Below are experts of layer 6 (counted from 0) of a mixture-of-experts language model. Rows are named router (the router's row for the expert), gate (a neuron's input weights, with its number), up (a neuron's input weights, with its number) and show model dimensions 0-95. Each number is 128 + 32 x the weight over its row's rms, rounded and kept within 0 to 255.
Before each expert's rows: "comes after" lists some tokens at least twice as common just before its tokens as in all text. This comes from a sample of Wikipedia text that the model never trained on. Tokens count by the router's weight.

# expert 9
comes after: "\n", "\n\n", "|", "-", "3", "978"
router [117  72 138  75  90  72 115 115 166 136  63  99 117 116 115 155 145 106 116 140 162  83 101 141 123 128 110  62  74 171 153 103 110 134 102 127  91 120 156 125 169 138 160 150 161 180  79  95 174 170 137 116 192 109  99 197 193 192 127 131  85 125  50 115  90 108 153 113 159  74 124 110 102 102 101 116 128 160 139 160  82 109 159 116 145 111 134 104 124  85 194 123 137 104  74 117]
gate0 [128 166 156 159 125 100 100  93 143 151 120 114 179 133 140 155 117 112 105 201 117 126 123 151 123 166 122 138  87 135  95 162 181  91 128 141 161 120 187 145 106 103 118 101 121 157 117 141 171 190 112 120 127 139 131 124 130 101 148  78  92 132  80 141 112 126  67 118 186 127  89 161 120 125 172 117 149 154 127 109 115 163 104  61 169 143  86 154 126 151 172 102  94 143  60 171]
up0 [108 146 144  98 126 149 120 143 172 102  85 185 159 181  71 170 140 141 158 152 124  99 132 172 126 190 124 135 158 122  73 104  77 154 132 108  93  97 108 144 207 141 149 107 141 153 176 111 100  72  80 106 158 164  50 121  67 132 103 122 122 145  37 119 168 142 106  97 149 119 165 119 185 133 133 158  84 158 145 161 147 168 104 205 208 139 118 170 147 126 114 135 120  85 126  89]
gate1 [ 99 191 167  87 134 102 159 182 190 127 128  98 111 177 181  82  84 141 152 175 151 144 122 141  88 103  86  64  98  97 125 144 117  86  76 164 162 129 162  89 113 149 148  55 136 118 132 134 112 136 180 138 123 126 160 158 158 127 145  95 130  89 103 101 192 164 102 133 136 163 106 135 192 128 118 120 131 150 103 132 183 122  90 100  84 148  91 142 131 141 116 166  87 211 120 103]
up1 [161 123  90 166 115 115  73 186 100 213 133 106 121 142 197 142 133 168 116  90  55 151 112 107  99 149 116 150  70 128  99 136 169  98 121 152 139 122 109 151 147 154  99 120 120  72 139 173 197 121 127  97  86 148 123 106 141 130 139 206 138 104 158 158 123  86 138 133 145 112 151 176 124 154 127 107 122 125 153 149  94 171 139  97 138 129  94 176 164  85  92 109 134  75 135 162]
gate2 [122  71 152 140 125 137  93 145  91 110 142 162  98 127 100 146  91 113 159  61  95 120  90 105 165  93 176 179 125 180 134 161  91  86 135 142  96 104  98 193 143 153 106 104 170 114 109 150 151 136 168 177 130 138 196 112 191 115  82 157 130 117 130 133 158 123 164 113 129 165  90 142 100 210 128 147 170 132 149 137 109 161 123  86  69 101 146 198  99 172 119 169 134 114  82 111]
up2 [ 86 162 104 128 176 133 142 144 116 142 114 148 200 170 139 138 140  89 181 129 118 160 144 156 129 131 142 111 102 119  88 170 172  43 134 149 140 113 138  29 143  76 112 148 175 129 113 136 164 107 146 223  76  59 135 118 137 111 153 145 175  95 128  99 165 161 165 125 102  95 168 186 129 130 121 126 152 161  67 105 147 132 148 116 108 121 121 121  88 191 119 126 162  76 125 200]
gate3 [164 110 128 119  84  99 107 159 161 138 139 152 167 127 137 171 115 171 112  80  88 165 161 132 167 152  95 152  75 141 139  90 129 130 191 141 168 128 117 184 153  74 142 138 163 147 144 139 125 116 103 174 169 109 149  57 176 114  85 156  75 125 105 184 123  96  99 113 107  38 104 118 182 159 101 153 188 105  77 123 120 146 146 115 175 129 187  96 118 134  98 102 133 135 138 104]
up3 [148 161 107 175 129 137 166 204  99 133 190 145 160 129 143 150 140 156 123  82 113 127 132 120 201 133  86 143 193 151 141 133 135 155 203 132 107 180 164  87 136 115  47 110 156 153 112  90 114  64  90 107 132 181  60  91 156 111 148 122 177  64  90 150 142 152 112 135 127  95 130  54 133 105 159 129 126 127  99  95 147 140 162 140 131 148 177 128 118 114 178 144 175 105 165 123]
gate4 [131 123 121 130 103  75 173 162 129 113 141 126 114  77  99 167 121 170  80  92 143  64  79 142 101 166 109 169 125  85 110  85 111 126 153 158 159 103 194  83 134 123 137 148 111 172 161 129 143 145 152 151 140 116 195 142 122 151 143 180  83 140 126 209 145 173 198 175 181 147 103 115 146 106 121 148 136 105  83  72 129 167 119 155 102 120 133 136 138 137  96 142 161 149 130 132]
up4 [133 103  91 116 134  92 155 122 107 147 158 111  93 112 113 124 146 164  55 152  56 133 132 120 143 136 171 156 142 136 157  58 146 164 132 108 155 110 135 137 115 166 109 144 106 132 165 100 191 155 143 175 101 162 167 122 151 114 130 148 110 134 132 161 103 182 156 122 139 107 150 148 209  94 105 206 100 120  90 146 146 123 102 116 138  83 117 126 164 130  42 146 132 141  88 101]
gate5 [ 80 112 175  79  76 127 110 147 122 110 122 105 119 145 125 127 130 173 107 149 119 181  83 154 140 109 118 131 100 129 181 153 175 127 158 124  82 127  53 140  92 126 104 119 167 123 166  93  74 123 155 167 144 131 152 129 101 121 115 172 138 154 156 144 128 148  98  75 161 162  91 126 103 112  88 143 160  91 122  64 135 155  97 146 100 135 157 109 164 118 184 149 123 140  87 132]
up5 [125 133 106 142 168 116 228 181 144 145  84 107 147  90 145 159  72 104  87  99 130  99 182 113 126 138 179 106 157 140  87 134 101 100 109  77 186 116 130  66 124 117  63 144 144  56 186  96 177 155 141 115 153 130 167 155 101 121 154  82 119 122 136 112 103 112 164 193  71  82 176 140 150 111 108 129 149 123 171 141 120 100 122 126 124 113 103 110 161  93  95  93 155 145 128 114]
gate6 [ 95 135 159 156 171 110 136 157 115  84 154 160 117 146 198 152 175 147 153  89  97 104 188 137 208 185 149 183 124  92 117 117 161 153 111 216 106  81 113 118 134 172  91 175 143 150 166  73 133 146 183 156 145  93 130 125 139 192 137 103  99  82 108 110 145 118 133 123  33 145 122 147 165 133 157 111 127  68 108 132 117 132 165 104 103 117  86  65 154 138 133 122 145 144 116 136]
up6 [173 150 149 170 112 116 137 132 198 155 114 108 157 149 143 130  97 113 157  95  66 178 129 117 140 122 119 105 125 129 128 114 126 101  93 113 140 140 176 114 153 109 159 139 140 102 189 113 145 113 111 147 111 168 137 115 104 137 106 119 161 153  97 154 158  91 126 158 118 146 118  74 161 108 115 106  81  95 129 127 125 139 110 104 189  75 137 109 136 208 155 101 162 148 114 129]
gate7 [136  91  90  78 147 130 125 134 113  96  40 184 151 125 124 112 110  87 101  94  47  93 108 119 172 124 108 111 155 136 105 128 140 132 151  71  88 105 144  77 129 125 157 133 118 195 157  91 147 144 121 140 188 110  89  66  94 112 131 167 118 171  98 146 114  72  70 144 154 165  50 123 109 111 129 172 166 152 109 167  81 124 141  95 128 124 113 139 209  76 121  98 142 165  81 133]
up7 [ 99  91 152 117 125 119 127 125 126 114 100 147 132 179 107  48 120 201  79  70 130 145 119 146  75  93 113 151  90  84  84 138  98  86 113  94 119 110 168  92 165 143 113  76 170 112 181 121 149 137 118 212 110 124 109 129 148 130  89 131  53 175 120 168 164 104 144 116  89 139 119 113  47 140 119 180 180 133 138 122 181 124  65  97 121 158 129 145 115 126 133 157 115 120 136 132]
gate8 [149 100 177 199  86 111 119 152 115 107 160 171 146 120 181 124 135 133 114  73 101 125 145 143 130  96 130  74 175 139 131 118 102 112 127  99 105 133 131 193 133 164  97  95 127 108 129  79 127 123 108 195 129 155 144 137 119  87  96 118 157 133 155 130 109 118 110  88  90 127  82  58 133  74 141 159  93 124 112 151 107 167 125 155 159 106 132  68 137 145 212 171 136  60  20 123]
up8 [114 214 145 102 102 167 149 145 151 146 108 111  93 179 126 128 175 151 132 148 112  95 148 151 169 146  73 104  72 169 139 176 130 133 105  62 123  98 105  91 122 125 116 156 197 111 160 104 107 167 183 167 165 136 122  72 162 143 125 106 197 119 117 144 131 166 176 111 114 125  60 118 118  58 108 128 161  98 109 114  97 134  81 123 147 131 139 137 117 106 128 160 161 185 126 127]
gate9 [135 100 128 132 128  66 107 111 115 119 111 122 173 119 163 109  59 114 132 170 147 101 232 116 133 132 114 142  84 140 135 114 133 101  47 151 128 119 136 130  80 136 163 102 154 183 116 132  94 125  59 106 184 162 129 151 126 128 147 140  87 160 117 112 146 128  91 121 166  95  88 128 165 166 175 119 131 159 120  88 109 139 172 177 119 128 119  93 147 179 157 157 130 161 119 145]
up9 [117 142 202 117 113 156 127 103 128  97  98  84  70 157 126  87 130  85  96 124 198 133 124 135 154  81 158 136 118 129  65 171 200 109 149  85 148 179 112 183 134 126 148 129  99 107 111 201 158 153 121 147  80 123  96 128 122  66 138 112 154 112 123 138 112  73 116 115 141 125 144  87  84 137  92 102 112  78 166 130  81 157 173 154 123 139 109 147 105  61 159 115 133 118 109 189]
gate10 [143 189 139 145 186 143 189 150  74 180  83  79 124 122 187 137 122 105 126 104 142 126 111 116 211 159 118 127 198 132 103 128  73  44 202 149 131 155 134 145 149 154 132 154  88 137 102 165 133 117 126 124 124  93  67 191 127 152 143 117 138 152 150  77 127 115  75 114 140  82  86 143 101 127 118  44 108 116  93 119 143 188 131 100 145 121 113 173 158 185 117 134 164 163 157 170]
up10 [186 151 145 147  45 145 130 118  98  66 120 114 124 118 146 147 143 137 134 158 154  68 214  88 133 103 137 117  88 143  90  70 147 165 145 188  93 181 163  61 125  51 148 125 206 130  93 159 133  89 110 128 101 157 129  98 111 163 117 118  85 160 129  78 129 129 122 128 124 125 104 160 120  60 126 179 167 141 169  98  73 126 146  93 104  92 115 103 144 123 135 127 129 101 131 126]

# expert 27
comes after: " |", ")", "\n", " |  |", "% |", " |  |  |"
router [146 170 179 107 152 116  75  96 133 174 101 112 138 138 118 113 165 111 140  70 106 105 131 207 136 145 132  87 168 178 141  95 115 109 112 150  54 142  87  63  91 102 141 118  98 169  96 101 156 191 134 127 143 156  95  77 126 133 147  96 146 119 143 150 111 130  65 164 150 113  77 105 109 134 149  99 121  92 157 113  64 101  74 128 170 196 108 157 130 175 145 141 137 152 151 152]
gate0 [140 177 130 143 114 131 142 139 153 150 188 122 125 143 173 136  94  82  70 171  69  87 160 128 179 134 129 175 123 173 174  48 116 113 133  94 106 100 126 179 158 122 116 152 157 143 104 170 136 125 106 138 136 137  64 136 137 178  66 155 130 164 131 105 198 123 130 110 125 158  55  27  73 134 157 174 157 122 122 146 137 154 183 163 134  68 110 154 144 173 121 125 133 123 135 135]
up0 [122 109 150 143 142 143 152 132  46 106 132  91 110 114  91 143 150 125 112 141 115 142 146  86 106  59 128 140 158 148 145  64  91 161 136  97 143 103 131 160 135 112 123 130 159 117 145 155 200  46 101 134  79 112 121 154 156 177  79 123  89 117 160 158 131 159 107 134 143 154  50  92 101 159 116 150 106 173 104 134 157 164 111 145 189 121 154 154 109 147  94 172 142 110 196  93]
gate1 [133 175 118  70 108  98 171  64 195 144 132 135 154 126 156 132 139 162 108  34 111 165  96 132 136 128 104  69 103 150 181 126 126  97 111 182 130  79 149 170 146 119 133 115  92 125 118 138 179 169 173 163  88 144 112 171 115 101 135 146  87  99 144 127 169 157 155 116 119 196 142 124 174 166 162 174 117 153  78  81  73 139 135 109 103 145 145 150 181 141 101 142 183 103  54  97]
up1 [129 198 109 146  99 111 113 136 170 172 125 134 148 139 126 139  95 106 102  90 141  91 161 121 122 122 111 119 113 103 162 116  87 111  70 117 125 149 156 131 138 196 142 147  95 185 113  92 167 133 163 118  98 137 143  57 135 137 112 157 125  54  77 123 157 151 170 130 145 144 167  84 152 124  80 152 149 141 207  89 109 169  97 139 155 163 173  95 115 111 120 136 138 140  96  74]
gate2 [ 90 122  79 155 164 118 146 136  99 174 142 117 147 202 105 125 130 142  87 181  58  90 175  81 188 104  93 162 122  92  86 129  80 202 108 153  94 146  80 113 195 176 150 154 103 169 113  78 149 136  66 142 155  79 145 114 184 136 140 130 112 134 122 185 142 191 110  98 116 126  84 115 131 130 148 206 184 156 107 136 123 137 149 148 165 103 121 185 169 118 133  86 103 174 119 102]
up2 [ 97 128  97 137  93 174 123 140 121 175 129 130 126  92 101 152 145 155 123 150 127 172 129 123 147 157 146 123 183 146 189  71  85 119 128 109 178  96  89 158 181 172 146 162 149 192  76 100 119 105 112 169 186  91 133 173 189 153  84 168 129 111 116 196 146 165 161 142 112  88 137 145 158 159 155 138 164 173 141 162 120 138 104 134 133  91 131 132 170 122 152 131 161  73 152 146]
gate3 [154 103 120  80 154 127 156 103 115 125  95 135 123 136  73 135  94 113 120 153 156  85 147 129 144 136 119 124 119 115  91  80 120 116 162 112 149 124  92 148 127 109 118 206 180  80 120 123 125 154 139 151 104  30 137 121 104 121 159 128  93  76 158 114  91 140 101 145 121 143  48 121 152 139 180 177 158  97  63 142 152  78 134 162 136 118 163 134 133 120 173 131 162 132 130 179]
up3 [170  49 111 121 163  89 134 104 121 150 103 123 163 128  95 107  85 123 100 153  95 123 153 136 107 141  95 184 196 122  85  83 120 133 192  80 119 143 100 175 212 139  58 108 124 150 104  68 155 131 140 191 120 136  92  89 166  80 138 180 105  79 123 171  91 127 107 110  99 125  90 124 106 112 156 133 144 133 108 151 162 150 160 139 169 173 140 151 115 117 186 110 130 101 152 160]
gate4 [100 114 143 102  84 134 126 155 109 154  95  98 145 100  91 120  97 154 154 133 129  87 152  82 113  83 164 146 161  91  97 153 136 191  51 122 119 100 115  89 153 139 168 189 159 198 102 155 114 116  72  85 172 115 155 128 162 135 180 105 118 122 125 127 144 166 130 183 153 127 122  29  74  94 112 145 124 115  86 131 169 129 111 103 124 150  94 112 133 146 140 150 168 104 165  58]
up4 [100 128 164 131  73 122 154 109 101 187 107 144 146 122 214 157 153 104  91 135 124 152 113 137 137 116  89 104 126 141 167 153 132 125 128 169 110 191 139 190 127 168  56 102 141 158 146 104 108 111 142 181 111 129 160 107  97  84  71 134 116 116 151 147 113  96 140  61  80 122  85 155 162 146 148 148 149  97 145 108  97  97 163 147 100 121 112  88 122 112 172 157  82 142 119 114]
gate5 [109 188 123  82 182 135 166  42 113 110  73 141  66 100 113 139 136 118 140 168 123 106 154 140 155 203 118 130  77 107 122 113 157 127 119 124 110 149 136 158 147 105 106 130 143 180 155 210 163 114 132  91 181 115  87 116 107 134 105 137 124 149  91  84 182 165 104 121  76 139 187 124  98 158  87 126 122  98 106 117 135 102 104  78 129 124 161 144 136 148 129 105 148 155 166 138]
up5 [194 127 169 102 159 128 150  76 131 157 167 121  85 162 166 140 132 104 158 123 130 131 108 129 165 123 105 108  97 170 163  86 125 130 197 170 115 131 181 175 152  92 131  98 146  70 128 160 150 138 192 170  72 103  97  66 132 138 175 134 134 169 149 237 186 122 168 155 108 131 119 160 156 126 116 163 149 118 186 105 111 121 139  94 112 126 170 192 119 114  92 110 159 128 140 110]
gate6 [147 184 152 152 193 184 169 160 114 110 153 149 197 142 140 179 103 148 141 138 103 102 153 207 121 168 110  95  79 120 157 137 131 134  97 139  92 144 132 161 107 181 148 118  99  76 101 148  98 158 117 119  61 110 117 127 117 161 127  95 108 131 170 133 142 161 103 121 110 156 131 150 126 157  98  93 192 172 158 112 165 136 161  47 124 121  90 113 152 128 131 124  85 202 165 117]
up6 [137 127 138 134 153 127 131 139 161 137 122 136 112 127 164  85 147 119 115 105  84 120 131 113  86 114 128 154 127 101 128  82 126  69 101 197 176 167 162  97 131 102  86 169 183 190 177 120 122  92  95 158 222  90  98  65  98 133 142 162  80 120  64  75 167 138 158  76 134 140 172 118 127 117 132 169 151  85  71 113 104 116 116 190 125 149 159 202 108 143 110 120 169 124 118 127]
gate7 [118 173 134 147 106 123 142  98 102 119 213 184 178 141 124  96 113 168 168 147 135  52 143 193  73 112 145 141 175 131 173 114 180 164 138 129 157  90 133 160 114  91 160 184 196 118 174 166 110 125 100 128 128 102 142 126 112 142 108 109 108 160 183 128 176 123  59 129  89 108 107 136 171 123 145 124 146 133 118 116  91  75 165 172 136 114 168  84  87 139 132 169 140 146 123 158]
up7 [135 155 131 142  84 137 118 168 146 116  71 154 100 148 106 174  95 113 128 153 118 167  84  81 128 140 139 177 117 116 143 135  71 144  55 120 136 151 105  98 164 126 107 104 101 119  77  45 129 108 179 129  97 181 115 119 126  98 136 178 130 122 137 174 100 179 130 109 145 130 184  70 108 163 132 188 142 140 121 169 161 197  97  31 143 154  96 170 133  93 119  95  90 165 159 102]
gate8 [101 152 168 174 140 125 138 164 117 126 154 126 186 128 144  99 101  83 161  99 114 161 133 152  61 115 102 111  78 142 188 143 173  85 127 117 189 100 140 102  92 134  44 131 143 124  68 107 111 119 177 175 109 160 140 104 160 165 153 117 169  69 141 141 165 122 190 106  85 111 168 150 181  67  85 101 171 167 124 163 164  78  81  90 100  98 126 113 120 118 104 130 203 102  99 142]
up8 [127 146 112 202 145 123 150 114  84 135 106  95 136 153 125 113 177  37 134 117 134  93 183 187 113 107 108 184 120 107 169  89 184 154 113 130 128 122  95 132 147 163  94 118 197  72 170 147 122 134 183 122 177 143 143 156 133 158 124 112 172  77 167 129 127  94 102  68 180 126 138 128 141 160 156 152 129 145 100 133 156  84 128 147 140  95 150  90  46  96 144 181 145 128  91 128]
gate9 [155 143 107 139 138 161 129 132 131 168 101 182 137 139 128  96  73 107 168 101 130 141 136 143 128 125 117 159 141  75 137 159 140 103 148 182 150 138 121 109 139 105 184 137 175 152 178 122 153 139 126 167 120  91 103 202 125 126 130  92 163 128 235 122  78 153 123  84 122  97 156 131 111 136 154 157 135 135  76 138  44  85 123 124 129 152 191 103 100 192 114 141 152 128 124 129]
up9 [164 165 149 121  77 129 131 114 113 121 124 142 101 113 162 121 203 168 139 174  74  96 133  69 168  88 135 127  82 126 178 140 118 200 157 124 191 139 161 130 143 143  65 165 116  97 144 146 105 111 169  88 114 175 118 104 124  77  79 145 127 143 121 145 177 115  98  88 136 146 178  90 120 167 118 136 137 158 142 135 116 145  93 158 101 123 185 134 113 146 108 136 133 126 109 106]
gate10 [190 131 100 165 133  88  97 138 119  77 136 116 140  91 120 139  92 138 129 122 202 124 193  98 104 104 153 195 135 150 189 123 160 127 117 165 148 107  75 104 127 106 192 173 137 122 154 110  93 170  72 157 102 112 159 153 150 133 126 109 107 155 139  94 129 159 114 100 150 138 151 153 140 111 110 100 113 116 108  92  94  82  84  47 123 111 159 115  94 146 108 112 174 107 127 158]
up10 [ 40 114 129 108 148 157 155  90 161 171 134 169 102 121 122 134 127 126 162 125  48  92 123 187 123 160  95 122 121 116  98 177  60 141 149 124 140 145 117 115 117  91  39 132 135 142 144 153 134 115 144  89 153 189  99  52 124 112 104 125 146 119  30  83 139 132 152 169 137 147 143 109 107 125 128 139 103 137 130 107 193 135 140 103 176 153 141 153 160 105 154 149 152 135 120 105]

# expert 11
comes after: "\n\n", ".", "==", " =", "===", " =="
router [104  90  81 134 110 125 103 114 176 169 160  99 137 127 157 162 152 111 158  69 135 156 135  73 169 178 116 137 138 136 127 118 151  51 115 186 119  86 155 142 152 168 175  70 114 107 111 120 117 110  91 144 119 123 141 123 109  78 161 112 115 151 131 122 147  66 161 169 120 119 131 124 125  73 159 161  66 164  91 108  99 147  98 148 168  95 164 134 138 111 141 118 170 106  85 124]
gate0 [194 145  94 143 167 131 138 135 175  72 129  77 138 126 145 100  75 170 134 142 155 139 105 140  97 176 148  89 173  82 116 180 125  78 160 180 147  90 116 163  58 165 142  90 122 142 138 119  85 155 123 176 177 133 119 125 121 152 146 167 118 135  62 105 144  83 105  81 114 136  91 117 110 122 192 119  97 160 115  45 171 111 187 100  82 113 101 125 150  98  97 168 138 175 149 130]
up0 [102  76 149 144 113 149 101 148 118 153 113 137 102 104 134  93 110 132 170 116 121  80 170 126 128  84  59 122 160 201 184 125 153 189 120 106  96 117 130 164 150  93 125 149  55 143 127 120 164 164 128 117  66 113 133 173 133 135 144 124 119 106 177 133 170 126 149 139 148 140 183  81 150 131 152 144 171 149 114 199  89 146 106 115 148 139 170 113 100 122 129 137 158 155 108 112]
gate1 [120 163 202 132  89 179 107 121 112 129 178  74 130 136 140 105  64 163 106  90 128  87  73  70 134 122 162 159 146  76 123 149 170 172 137 160 106 123  98 130 173 127 176 109 154 169 110  64 135 170 135 111 136 149 131 151 115  98 179 183 175 138 149 134 119 118 115 152 139 116 171  95 102 122 147 117 115 152  62  91  83 102 136 106 148 110 114 120 148 141 127 158 151 120  74 163]
up1 [159 131 126 113 134 117  94 125 111 160 102 125 114 153  87 135 148 132  93 128  98 127 110 138 152 134 132 165 114 147 124 161  59 127 209 130 227 109  63 186 155 165 109 107  95 116 188 107  75 140  78 170 132 165  91 110  84 110 161  96 146 158 116 145 164 126 140 164  74 159 144 101 107 148 188 223 140  76 135 187 117 162 105  77 154 163  72  90 110 149  86 157 118 147 132  76]
gate2 [147 102 160 137  11 123 170 164  83  90 153 167 134 129 115 134 164 175 103 145 154  94  71 127 108 144 146 120 133 137 148 118 119 136 136  93 107  62 156 157 110 157 126 109 122  39 135  58 156 153 138 155  98 113  95 159 106 131 125  74 117 117 169 215 163 102 143 120 103  53 103 149 161 124 115 144 119 156 119 116  97 123  95 115 159 101 163  84 212  79 133 159 135  91 127 107]
up2 [ 99 174  83 153 152 153 154  85 164 106  85 117 142 117  81  54 165 160 146 195 133 105 109 152 138 127 126  95  91 117  67 100  88 163 120 107 154 139 120 107 183 122 115 177 128 127 120 141  82 208  81 133 136 104 126 171 100  96 137 140 163 122  79  93 118 148 117  99 125 166  96 124 170  92 126  74 164 147  96 170 118 149 116 151 187 132 162 175 111 160 161 151 129 138 134  85]
gate3 [120 124  49 147  93  88 201 116 140 127 195 172 134 166 121 120 116 134 150 118 196 134 108 173 127 128  83  98 123 114 117 173 136 169 112 169 166  93 142 115 146 179 162 206 112 147  33 215 169  88 156 155 110 132 178 102 173 130 116 118  95 147 164  52 172 142 171  97 111 153 104 131 139 116 105 178 183 123  99  96 153 135 157 115 118 148 106 114 137 123  95  83 139 143 102  74]
up3 [111 145 177 152 183 191 118 115 149 225 117  99 118 122 161 151 149 133 109 148 103  85 153 209 143 100 175 141 154 136 136 126  81 159  77  94 118 202  80 176 142 142 129 109  63 154 174 136  88 133 111  99  77  91 168 132 127 131 119 153 128 137  83 166 148 122 170 100 122  78 177 104 155 170 152 162 116 140  92 136 126 115  94 108  99  58  86 142  95 130 109 161 135  94 178 102]
gate4 [211  76 129 146 152 168 132 135 129 152 153 107 122 162 120 148 130 145 145 184 131 132  83 122  95 112 158 144 143 173 144 130 155 130 144 151 133 145 179 106 153 140 146 152 177 182  93 145 172  59 180 112 175 132 133 194 109 138 117 145 161 110 151 136 160 102  75 189 151 177 153  86  79  96 143 148 125 123  86 148 141 121 134 133 146  87  82 152  63 167 133 183 113 142 119 157]
up4 [131  80 177  76 125 155 138 162 138 152 151 231 106 152 140 137 128 141 126  84 143 101  71 125 145 152 149 107 114 115 147  98 115 130 145 172 119  97 135  88 140 126 147 140 126 184  60 156 106 163 133 144 134 171  94 148 112  90 136 144 136 130 104 178 158 117 162 121 106 107  70 135  72 124 164 121 182 170 139 166 129  98 108 106 119 124 159 121 168 128 113 133 158 143 110 156]
gate5 [144 115 150 135 128 180 144 141  94 124 128  90 164 136 102 202 120 136 102 147 157 169 151 145 137 148 117 122  89 125 172 164 124 143 108 123 169 132  90 189 194 119 129 157 143 125 122 162 132 133  61 121  77 123 115  88 176 163 167 156 200 159 132  51 174  83 196 138 191  97  85 133  81 180 126  59 108  93 105  88 122  66 108  98  69 128 116  71 131 170 148 144 160 133 152 165]
up5 [145  73 212 128 171 116 140 120 156 112 134 129  88 141 125 137 179 108 195  98 127 172 131 114 118 161 133 148 131 122  62 101 132  83 154 210 105  85  98 176  93  72 117  76 123  91  86 106 112 101 167 124 159 161  91 212 165 115  79 140  90 110 123 191 104 103 130 132 135 155 170 123 140 121 180 160 161 148 146  75 205 148 162 103 148 174 136 161 132 116 154 112  96 141 124 181]
gate6 [109 163 115 120  89 101 101  67 124  96 141 125  45 124  68 135 140  97 110 147 114 117  73 139 121 136 118 122  97 181 162 118 217 164 106  64 188 106 104 210 205 174 101  75 172 146 154 118 166 140 136 148 126 117 126 114 121  95  76 114 121 106 129 133 122 155  91  80 149 135 136  85 161 237 123 148 125 140  63  88 148 117 163 144 144  92 135 112  99 130 139 146 129 111 119  89]
up6 [123 115  90 106 132  82  98 106 111 109 148 103 125 155  92 112 159 112  82 135 110 130 116 130 169 130  99  89 130 115 138 118 165 110 154 104 189 141  83 153 158 149 176 128 146 146 104 173  85 210 183 103 165  86 139 131  75  93  94 188 133 114 158  84 115  96  99  84 110 150  75 120 140 205 154 116 150 162  98 139 165 119 148 115 128 118 119 128 123 155 149 177 116 142 175  86]
gate7 [115 150 154  95 143  41 168  95 103 172 148 132 175 145 111 103 194 106 123 104 141 171 109 134 132 149 123 164 166 170 118 100 175 137 192 147 119 144 117 190  32  76 159 118 146 137 131 117  62 165 177 155 114 145 112 121 113 105  98  68  73 146 171 107  68  87  67 149 101 162 204 121  94 133 135 174 147 118 180 125 198 172 133 122 104 131  93 126  91 103 185 102 116 149  75 131]
up7 [111 135 129 111 122 114 139 145 100 111 178  72 166 112 135 111 110 142  96 120 101 145 142 167 133 164 100  85 131 165 184 147 213 108  81 153 103 103 230 133  70 139 127  94  95 135  97  73 140 144 119 137  84 131 152  71  73 154 121 127 108 139  98  87 173 115 136 132  71 103 132 135 163 141  94  95  96  73 195  94 123  86 128 126 100 145  90  85 106 168  72 141 150 114 150  93]
gate8 [102 186  98 118 115  74 164 112 132 149 141 177  74 177 149 101  76 112 162 103 148  34  85 126 115  72 134  73 148 173 131 117 101 105 117 120 119 136 142  71 120 122 150 114 116 110 113 129 131 137 156 112 103 144 154 166  74 132 153 151 142 154 161  39 108 128 160 204 169 163 215 109 140  92 101 117 116 147 126  98 148 129 160 127 159 196 158 151 160  84 160 117 142 132 146 169]
up8 [135 120  46  88 129  98 130 146 136 123  82 205 104 124 146 138  95 132 108 163 165  99 138 129 149 125 116  64 147 109  93 155  84 143 140 156 168 132 109 137  65  93 100 124  83  99 168 159 131 181 150 122 153 116 125 189 114  89  69 158 147  85 198 124 120 123 124 139 199 144 106 155  80  83 172 128 113 150 119 164 188 112 109 118 185 116  78 130 152 128 149 135  92  96 108 167]
gate9 [162 167 132  81 153 165 166 123 128 101 162 116 141 174 146 110 113 129  93 147  97 143 139 148 120 169  71  83  98  77 116 115 155 152 121 150  79 118 175  88  99 123 161 150 149 155  99 134 151 148  93 163 147 125 144  85 156 131 117 139  19 145 132  96 117 182 164 175 101 102 100 146 143 128 138 104 141 165 155 100 104  96  89  92 174 107 114 157 123 109  57 165 100 102 151 113]
up9 [103 131 143  94 188 114 112  92 140  77 156 131 104 102 119 129 143  88  95 106 182 116 149  92 127 124 139 145  96 103 143 146 131  43  93 124 146 123 125 114 137 116 168 122  76 114  80 152 112 129 160 177 144 139 153 160  82 141 120 139 218 113 142 184 121  85  46 115 119 156 101 119 117 150  90 129 130  69 167 148 113 181  62 190 130 121 139 162 112 165 140 101 168 152  93 130]
gate10 [ 74  76 136 132 142  76 136 131 117 148 186 113 149 126 145 144 138 142 173 129 135 144  89 134 106 104 132 171  85 160 131 129 155 119 158 183 158  77 157 119 150 161 130 125 124 164 166 160 148 129  92 158 139 138 144  82 118  89 148 157 134 103 201 191 167 122 118 121  81 110 136 117 102  94 148 189 129 138 176 166 122 108 110 101 166 100 154 167 136 182 105 156 143 145  93  78]
up10 [116 193 150 141  99 195 123 135 102 121 116 174 145 143 139 176 141 132 157 155  73 151 185 160 121  91 100 114 114  92 145 137 112 132 139 111 119 136 112 123 104 106 121 136 135 131 163 108 103 124  59  94 110 125  86 106 106 144 104  52 109 144 115 145 190 131 115 131 109 168 139 130  59 141  33 126 100 118 149 162 109 114 102 196  86 122 147 139 167 122 142  84 119 156 113 111]